{
  "norm_place": "pre",
  "qk_norm": false,
  "doc_mask": true
}
Below are experts of layer 6 (counted from 0) of a mixture-of-experts language model. Rows are named router (the router's row for the expert) and show model dimensions 0-255. Each number is 128 + 32 x the weight over its row's rms, rounded and kept within 0 to 255. Numbers have three digits each.
Before each expert's rows: "comes after" lists some tokens at least twice as common just before its tokens as in all text. This comes from a sample of Wikipedia text that the model never trained on. Tokens count by the router's weight.

# expert 16
comes after: "1", "2", "4", "0", "3", "5"
router:162108094098101085093165166168172137086157171161163162159101154097086090112155104138173152095101166088101163156159167167173097169155104155162160159095155086086089176095169174109090143149160116157103160108076083157096115117134090158093142165175108148099096100098093106112103105158165163138113100097100157103152169090080165151093093110095083164107091095094124114150165109087105096099085111153112091087098165100092147117169083165165167170167105135152155095088088159083150121092108104096084102145095159151156101091154103099116121151162180111114093160158161157097155103160093149167087093143074173158169085156152154091143106173081156152079088158106170148097146092162094169153086113085148092087085155146093097106092159164158112087099160168160096163152099145157095084123098098

# expert 27
comes after: " |", "'", ".", ";", ":", " M"
router:165101097099094093087160167161167099098155168139167158161088172100097090092155089139158150092099165107088164155159167158166088169167104161160159161098163100100081165111168159104091171158157108147093156102101093162102106092155090151105160157171093165093099110105101100120098097158164162139125090099106162090179166096099158155103088114102079167090098098089101095156159102092078100094100094140121094086093164107095157093151090160168172174165105118156159103087097154095158114094101094093095099148104152139165104096158098096108129151159165113091076159175165142112151103153102151164081096157106166166166091155155153102157097172098139152091089149104167149094143088146078154168081107102172095096088159123095096085085164155164102080099154174148080147145092145169093100125089101

# expert 4
comes after: " |", ":", " (", ";", ")", " \""
router:162092089096094091079155167163156127085148171138164158160095174102107097110158096120168150101083174086090158155163157157174094162166097159165160151098171100097100177093166174090088147120170114159099146104093089163096103104147088159115158161179090166100098093091109090110102101159163158154102101089113158096161161085092152166096091118100087166102098096107118086154161105103110093086092105147127093084097178085097163102145084167154175168156088116136163109083095157104159123104098089098105107146099166159174104083141085102112114145142170103099085168173158151111156102151102151150089100151087164166168096159162159092143089179092150158085099157095174151100140090151096148158093093094160096090091133126089093103096151166167101085098154170159076160147091134160101098116111099

# expert 19
comes after: "\n", " (", "-", " \"", "|", "/"
router:144113099102120112114135129155178134113157168115156154141146159109144124113135089125127170086075160086115138136151122185153128118131078152155165168062154108046119161070207117108122173152161072168152142097138121117111099093154124166125188126192128143078122108127134070052117081153145156166167140090116149093126158109149135201074100062105094148136093116161155103214187057080107106114127075146136085113068150134113117100166086157108156197148151108188145071135155144110167124076151074075150086144102125187112115124111093132102135096186171137113130151172145141126132092127113134158102118182120165162138099168139159096110093152106198124127126132095138121115180123155112192157093117099146098083137162103119118093111137161157077110114167159149096170166115153151106116091080152

# expert 15
comes after: " ", " (", "-", "–", " \"", "′"
router:160101096100106104098169165162170132091160174154153164166087168096103101098159092136159165088098158099088156158161170160173089174159115169147158150101160107098093175107168171105099149142168106168095152098085087147090099110143090161107170160164099167087097100091109091119105103159154163152115106086108165092151152081077177163091082114095090169086094086095108106161148098095104101089102102120103086090100161086101161092145097169157167166163117126151173093087100154096147092095075089107120097146085157153153115098160098112119105163150152095099087170160166157103159092155088144149099087151107164160165095152184163093138088169089160155103103154095160160104155097161100160153079085094157093086092148105089091091085156165156096091106156153155092154153101141159099091100097110

# expert 42
comes after: "2", "1", "0", "9", " was", " a"
router:151107103101114096097157166166166143101168176165147164155100171098097090096149103159159158091101163103091165157175163151173096163172106151148157158095158095095100167107164165097087150121162111133109165102108108161093102114123089148101156161162109172094101104099106101112106083156166168147099107082105160094165169094059163156095103100097080166084103093089150097155148111095104096092088107131110088093089162095102151117155089163165171165158105112171161105084082166093140099101101085101107106151085160160174097105161092103102129154152159107086085153171164159105150099161090162160082105163085169158161098156149156100140103179086151162085088156096166156096152081156098150159082097094164092088087145128097084105090161159155115088095161160172092159159093143168102099127094088

# expert 37
comes after: " ", "2", "0", "1", "9", "3"
router:156105097134129091090168176159148130098154153136161141120100144113103085102141075133153153134056133108099167151147203152141116148162132193139150178105126111110096194091192150111097136145161163151124168110111114148090084106165093141099158139158124159121096120131115121125083068165168167134133116095105187096165163102109157148094124123109080174115086090106144105138177111093095101109100108173119120095125155107105170107135088166153159173164136132175128114102094136038163097112147106091121110130074148144164099105180102099113116163134163127097085149198186125123166121166108127174117081140127210133183048137120142119161139199100148149097089127107161160092177083137109124148096131106123109015082146133077116116081160136165131086105120169134104144150096145218104100105092108

# expert 26
comes after: " ", "3", "6", "7", "5", "–"
router:156106086104105090094169171156161124105150172164159148158079165095095082095164098141157164101100162098094156172153167157151109156168101155154155151095156096096096166100156166114099132127168102164089162089108096155098091116149096158104170152165105172096092098099094095124092101156162158150129110090085160098177150091074170162089095128095094169096092089082098109163153101087106094106102101142118101077098166100102157089147088178175161168163121130155172104092097154086145094103105090098103117150089164143163090094162110107106120156159162098074095170159158158114146092160086156156095098156095162169161091142136167099162093176089146147093091154101171157100142086162095154156092103087167082085096170138090104102091163161145139092097156170150088161159095149156093091078084104

# expert 20
comes after: "\n", " |", ".", "==", ")", "|"
router:167123081085131112119143135178153143080156156139141178157122128101131108111148111179154153081045149092105151141149120161206114128151096140127151150113225094077115180060153171051067156156178109133114180108108122157101098042113081147108107166176120115123131116098144110110116127155129133170181112071089139064121158080100148199110050111113116151137102114108154127171139125110132125079045120137170115090117137066107134065173125184128184138153084075187159107070098138115138147127088083117146107128108179185161105111154125126125131158157162141149123147162126161078132134199108141165068124167128137144142119146152184112138128199116142131102131129083117106099141109148120137156101108085121094076128156173099102092110175141136129126126169161184116152118104121132105122112113110

# expert 40
comes after: "2", "1", "0", "9", "r", " part"
router:158095094095102083088164156170171134093158163154152163169099163097086079093155085142169162093101161108088158164172171167173094170165121161149161165097166100094093167098162169103089147109159117140096166107110097150084105105145092152100163155169096171096098098097109111137117102166165170147118101090094153094153171081077161170090096116101081169110094102099106110160155109091096091090097103156124088094105168099085161092157088166157171164162112129160166097086104150088150090105097096103102102153095164143162117104161100107117107161159162097087087167174158155110145095163094159169092095154088157163167092156136160100124106166093150153086087154100172160094140090152092146156093098103164095091086155127094093099098161157170111083100151169144089152154091148165089089109082097

# expert 46
comes after: "\n", ".", " of", " in", "'", " and"
router:142092121093080082099119142153173149078167146125113203133086185120089106085136106145133192119088146135132127152152146141142062135189085165145158161084140107078125145120153174082122152113149131133112164120120130163088097099136072155105100162140073122079092128122124125061125116149135162164165070115077162152177177127160146166089117117090139132114088102131158050138138086077118122123058132138159113125076125079087164053170108206101137164134088090152162112124071190096168119116081112093098098138124133162174111098127097089145099143140137075165117140151136143081156139133116132124125089160087139190162103137151140104126080114120222121109099145074127107105115104144109141141101110080134080112122134170112072124088175139132053112100186170157126152194118132147088135076121115

# expert 17
comes after: "0", "2", "9", "1", "8", "7"
router:151121097102100088091162164165164132098159168172164152163099163102088093092164091147176158097105163094093158170172172163177104179167114151158156166101157099102089175094176167105095145118160106152096165096097096163093098110136093155100156157176096165100095097087094106117098099168159162157109092088095162093154165085081157161096104113097087162096095097090119104156161112096100094104101102156130085086098165107094160094155082170174171162163112118169149101092103160090165115103103095087080095154088156159158110096153096108115123148158149098077087159168161155108156104161091155166088104149100169165164090157141158100130082173100151156095090148102177155089137088148091153154095104098156095091088153126090103105092157157159110084099151160155094162151088150166096093122085099

# expert 61
comes after: " ", " the", "'", " for", " w", " W"
router:158098097095107087091159173166164119099153175154163153163086171097093100094153093139145159094087158101086162169171165166176092166171102155153159165103166096096081175109165164108093149124164122143098161101091084168093102096143090158096174156170101169097101110097111107115095098154163165133115098094101159103146153085096156160089101107097088159097086100086131104145152097092092096095107093133099088093099179095102148106161101155157158160165108118159154090087095155090148115097093090103111108152096156160164103082164103102103113157154158106071086163164163141105158098158090156146081102146087174159161090153150158092127109178087138153089101161099162155091147093154082145158080091094177094088089150138103078099096163169160096084098161161156088155152092147161093094122084103

# expert 29
comes after: " |", "0", "5", "7", "3", ")"
router:153104099099116096087165165167164118092157169165167151164095168098098093102150095140163158091090164100092166154165169152156098165161089155157165164100162101100085166103171164101094147119167122146104156090103095159087099117135098161102193154168103166110101095098097105123108102169160167162097107086091153099164150089072164156092093111104079152095091088089107097159161097089103094108112102146128084093106161114096154104146087160164166164157100118156156106088105161100155097102097092091099103160097156147157110096157080111104131171157158102065093168162160156111147101151090159165090084166098159162163089148139162103123089180091137156098088159095161168086128090161094161159092095097151093078092156122083086095095155168156120089094158171165098162149095145167086097101087107

# expert 30
comes after: " ", "1", "-", " (", "/", "("
router:170098098098096092089161167165156138104159172157149152155097164105087092100154096154154163092098162083093163167170162159178100163159125170154159156099161092109096167108163162092092147129167116148112153101084092167087102107146103151103162159169094166092096104095111092128103106155166167140113103091113156094162158079075162152093100113100080170095092102087154106158156109088108104091091111153135091088100170090082158089152092163157171167168113134149153090077101151094150107099106097100105102141092156153158097110153100100105107155156167115086077164173158162105170088161089157163084090149090170163171090156152172096131110175095158148081094158100163155092144096146099158158089100097171087086087159142092092108104162164161110086098160172158089164153099150168094098100097105

# expert 53
comes after: " the", " of", " in", ":", " and", " ("
router:156114093099096076099166165159159155084163163148169158169088166102110101096158094143158149093092161096093153174163162168172110169154110156159161157100160085099078162103161159117103158128168109160095151096095108167094104098154100163112161161166112165100094096107098083110098089165153169153123105092123161094171161086085161168109093095095080166096090100092100091148166105090105096080086103159088089096094165092108147099142083156167162164158115106165153094085105151092148102098113091092103094160098147173162088092154090108112113139150165105080092162173161149121161106158104150151089084147095166161158094158145155090144093169091155159098091157094165163097148091158090154150091105097164088084092162124103103085106161164161094083096163171152094164149090135152090106091100099

# expert 39
comes after: " ", " |", "1", "2", "–", "|"
router:206086119088104095081155159143148150114158171140142173142105137109121096117146087120142144091098157096103143135162166155142118185161136183174143127113164122119093198057205144126130159140138112136107166120105100156108107126134110174111111133208114186103100116104093112111116091171165145123155126105093173078151137102112184156100114115077072187099098103111130142143194111050115102086092087108118101082104150114101130083136048171167152188169139123159154113090127142063158124110121109124123096126047133165146112107132116111099109137138213107088096162199158154139156130132110164129113113160133187128148064128145137121154112187085134137081093139138155142111148099123113125180060110100128110051050157126080123112112142136164123093098130132159114146124115127175123068106068136

# expert 7
comes after: "\n", " the", " in", " of", "|", " at"
router:161109099093098084100164166169167125091162179157170176156089167092100094093157097156162168082091169095092157157167168164168100157159100148149163163094160105097088165106167168112096152128161119156091156087094097172095099095143093155103154166166099173099101096107093107119093101159169162160125103089097160100149160087076159172095091112099087161094090094089122094165152105085108088097102100155107093099104164104099154090148086163170172167167108131168160098084097152100139105101099093089104104136102139151164105097157097106115121147151155105084083167168167148099175101165104151157090104157094168156162098159137164100152104175093149165088087151107160149100141089148098161155090093095171093089099156131098091112089160173162102081101148166165092164155091136158097091114087104

# expert 49
comes after: " the", " of", ",", ":", " in", "|"
router:166095093099107106089162165162162116095165176119141172155094176090096104093157102140159154091097164079094158174168168159172099158162089157159165160096162075103085157100169172088093132091174106159101146108095095163097106103168098162107142158164086169099098083101101096114113100151161171174136098096101155101153162081082165157105090112101099158071101104066115100146153091094106100107089108150135092091102167098099146104151090156147164164163090103162154090091088151106133110087090102093084094148106150173152096087156085111096091145157171093096080161160165147105143097161094146152090103154108170161164101182166155097150123167095149146087094164097167165097149092168089159157088105097174109097096143122100108092115159156160097092100168157156091153141098145157096098133094091

# expert 10
comes after: " the", " a", " of", " The", " an", " his"
router:154106103104100084096166172164165149088154168153162153162097181086099101091158091137160145094067166099087142147161163165161110161176114158166170152101167083096096158108171163095099154093168095171096153089102105161100104109140103171103152170167098160088101109083108094106117092170152159148115093088102153106161157084061172149104097121099103157097100107087102095150162103085105101108095114143141101096092182098109131114139090172174154154164120157159165096081106156096152105094108091101086120147115155165158131096148089117097137148148150113099085163169170161124165096159116148161087106162101170178164101177148171091117106193073144159077100156105159164100176090169102159139076096105165089088096167128103095098114156166172112078091163149149094161162092131156092098134093106

# expert 12
comes after: " the", ",", " of", " in", ":", " ("
router:162104089090096093082161168166175142085156164140151169160096176100106094097156091153164155092094171101088163168178165160174097154164107144165165157094167097102081164091154163083091155098153101155091150097093099156098097108161098165108135153176094163098099096107097102117112097159164161164136101097102158095157161079096161153095097119099088176094093096101107102157162100091114105099085094146115099101099163105091150104160092178152166166158100126171161093092100155092147106092110101103110109142094155154163100092156096104098094152150185108086091164164167151105136101155096154172086109166103168170171095170184159109167106175090143164089099160107158162095134082158087150164084118095167092091090151129095102115096159166152111094101156163154085167147097130164104094134093100

# expert 9
comes after: " ", "9", " (", "3", " No", " Y"
router:158100097096100092085164170166166124100163169160154153159090166096091099095145096130167164095091158095088159169162161168163089161164105160156157162093168098107087161111159165108095155139170126156110159111108083151093103105144085156110154147167098158099091086109105100120107087158166163150116109088100156099156156085083160164090093112084089174090098089094106099158157103080103100098095104146094083091091160090082153094145088166161159161171122123166162089086102149100151096104100089094109095150103158158155107086153106096101121144154169090090084158173164158114152111157091158156092086153091167163161084153133163100164092172085135157097093155110167158092157097152089157157092094092168090087086161108089102112093171171159111080099156167156092155154093151161103099096093102

# expert 38
comes after: "2", "0", "3", "6", "5", "7"
router:165104088096099083093175164168166130089158169160158156167094165099092089102157095150157151101086161089096165172167171161167086157157103152160160163104163094100088174094157170096088145125166116155100165103105106161092104100149094156102153154171096170099097100092109101126107093158169159149114108088110158095156164092085172162092093118094095177096095101090104096153160113097103094106098108150122098088093169093101150098154084176154156168166107124155159100089096158087145101096110091096105102150093149156168105093151089100110106146156159102075091161158165143110162097159109150165088091161089169167166093159123152101155113178081158161083089163099170149094146084154085152152088098098158093085089153151090109104090156162172124092090159160153089160150090145156088096115093092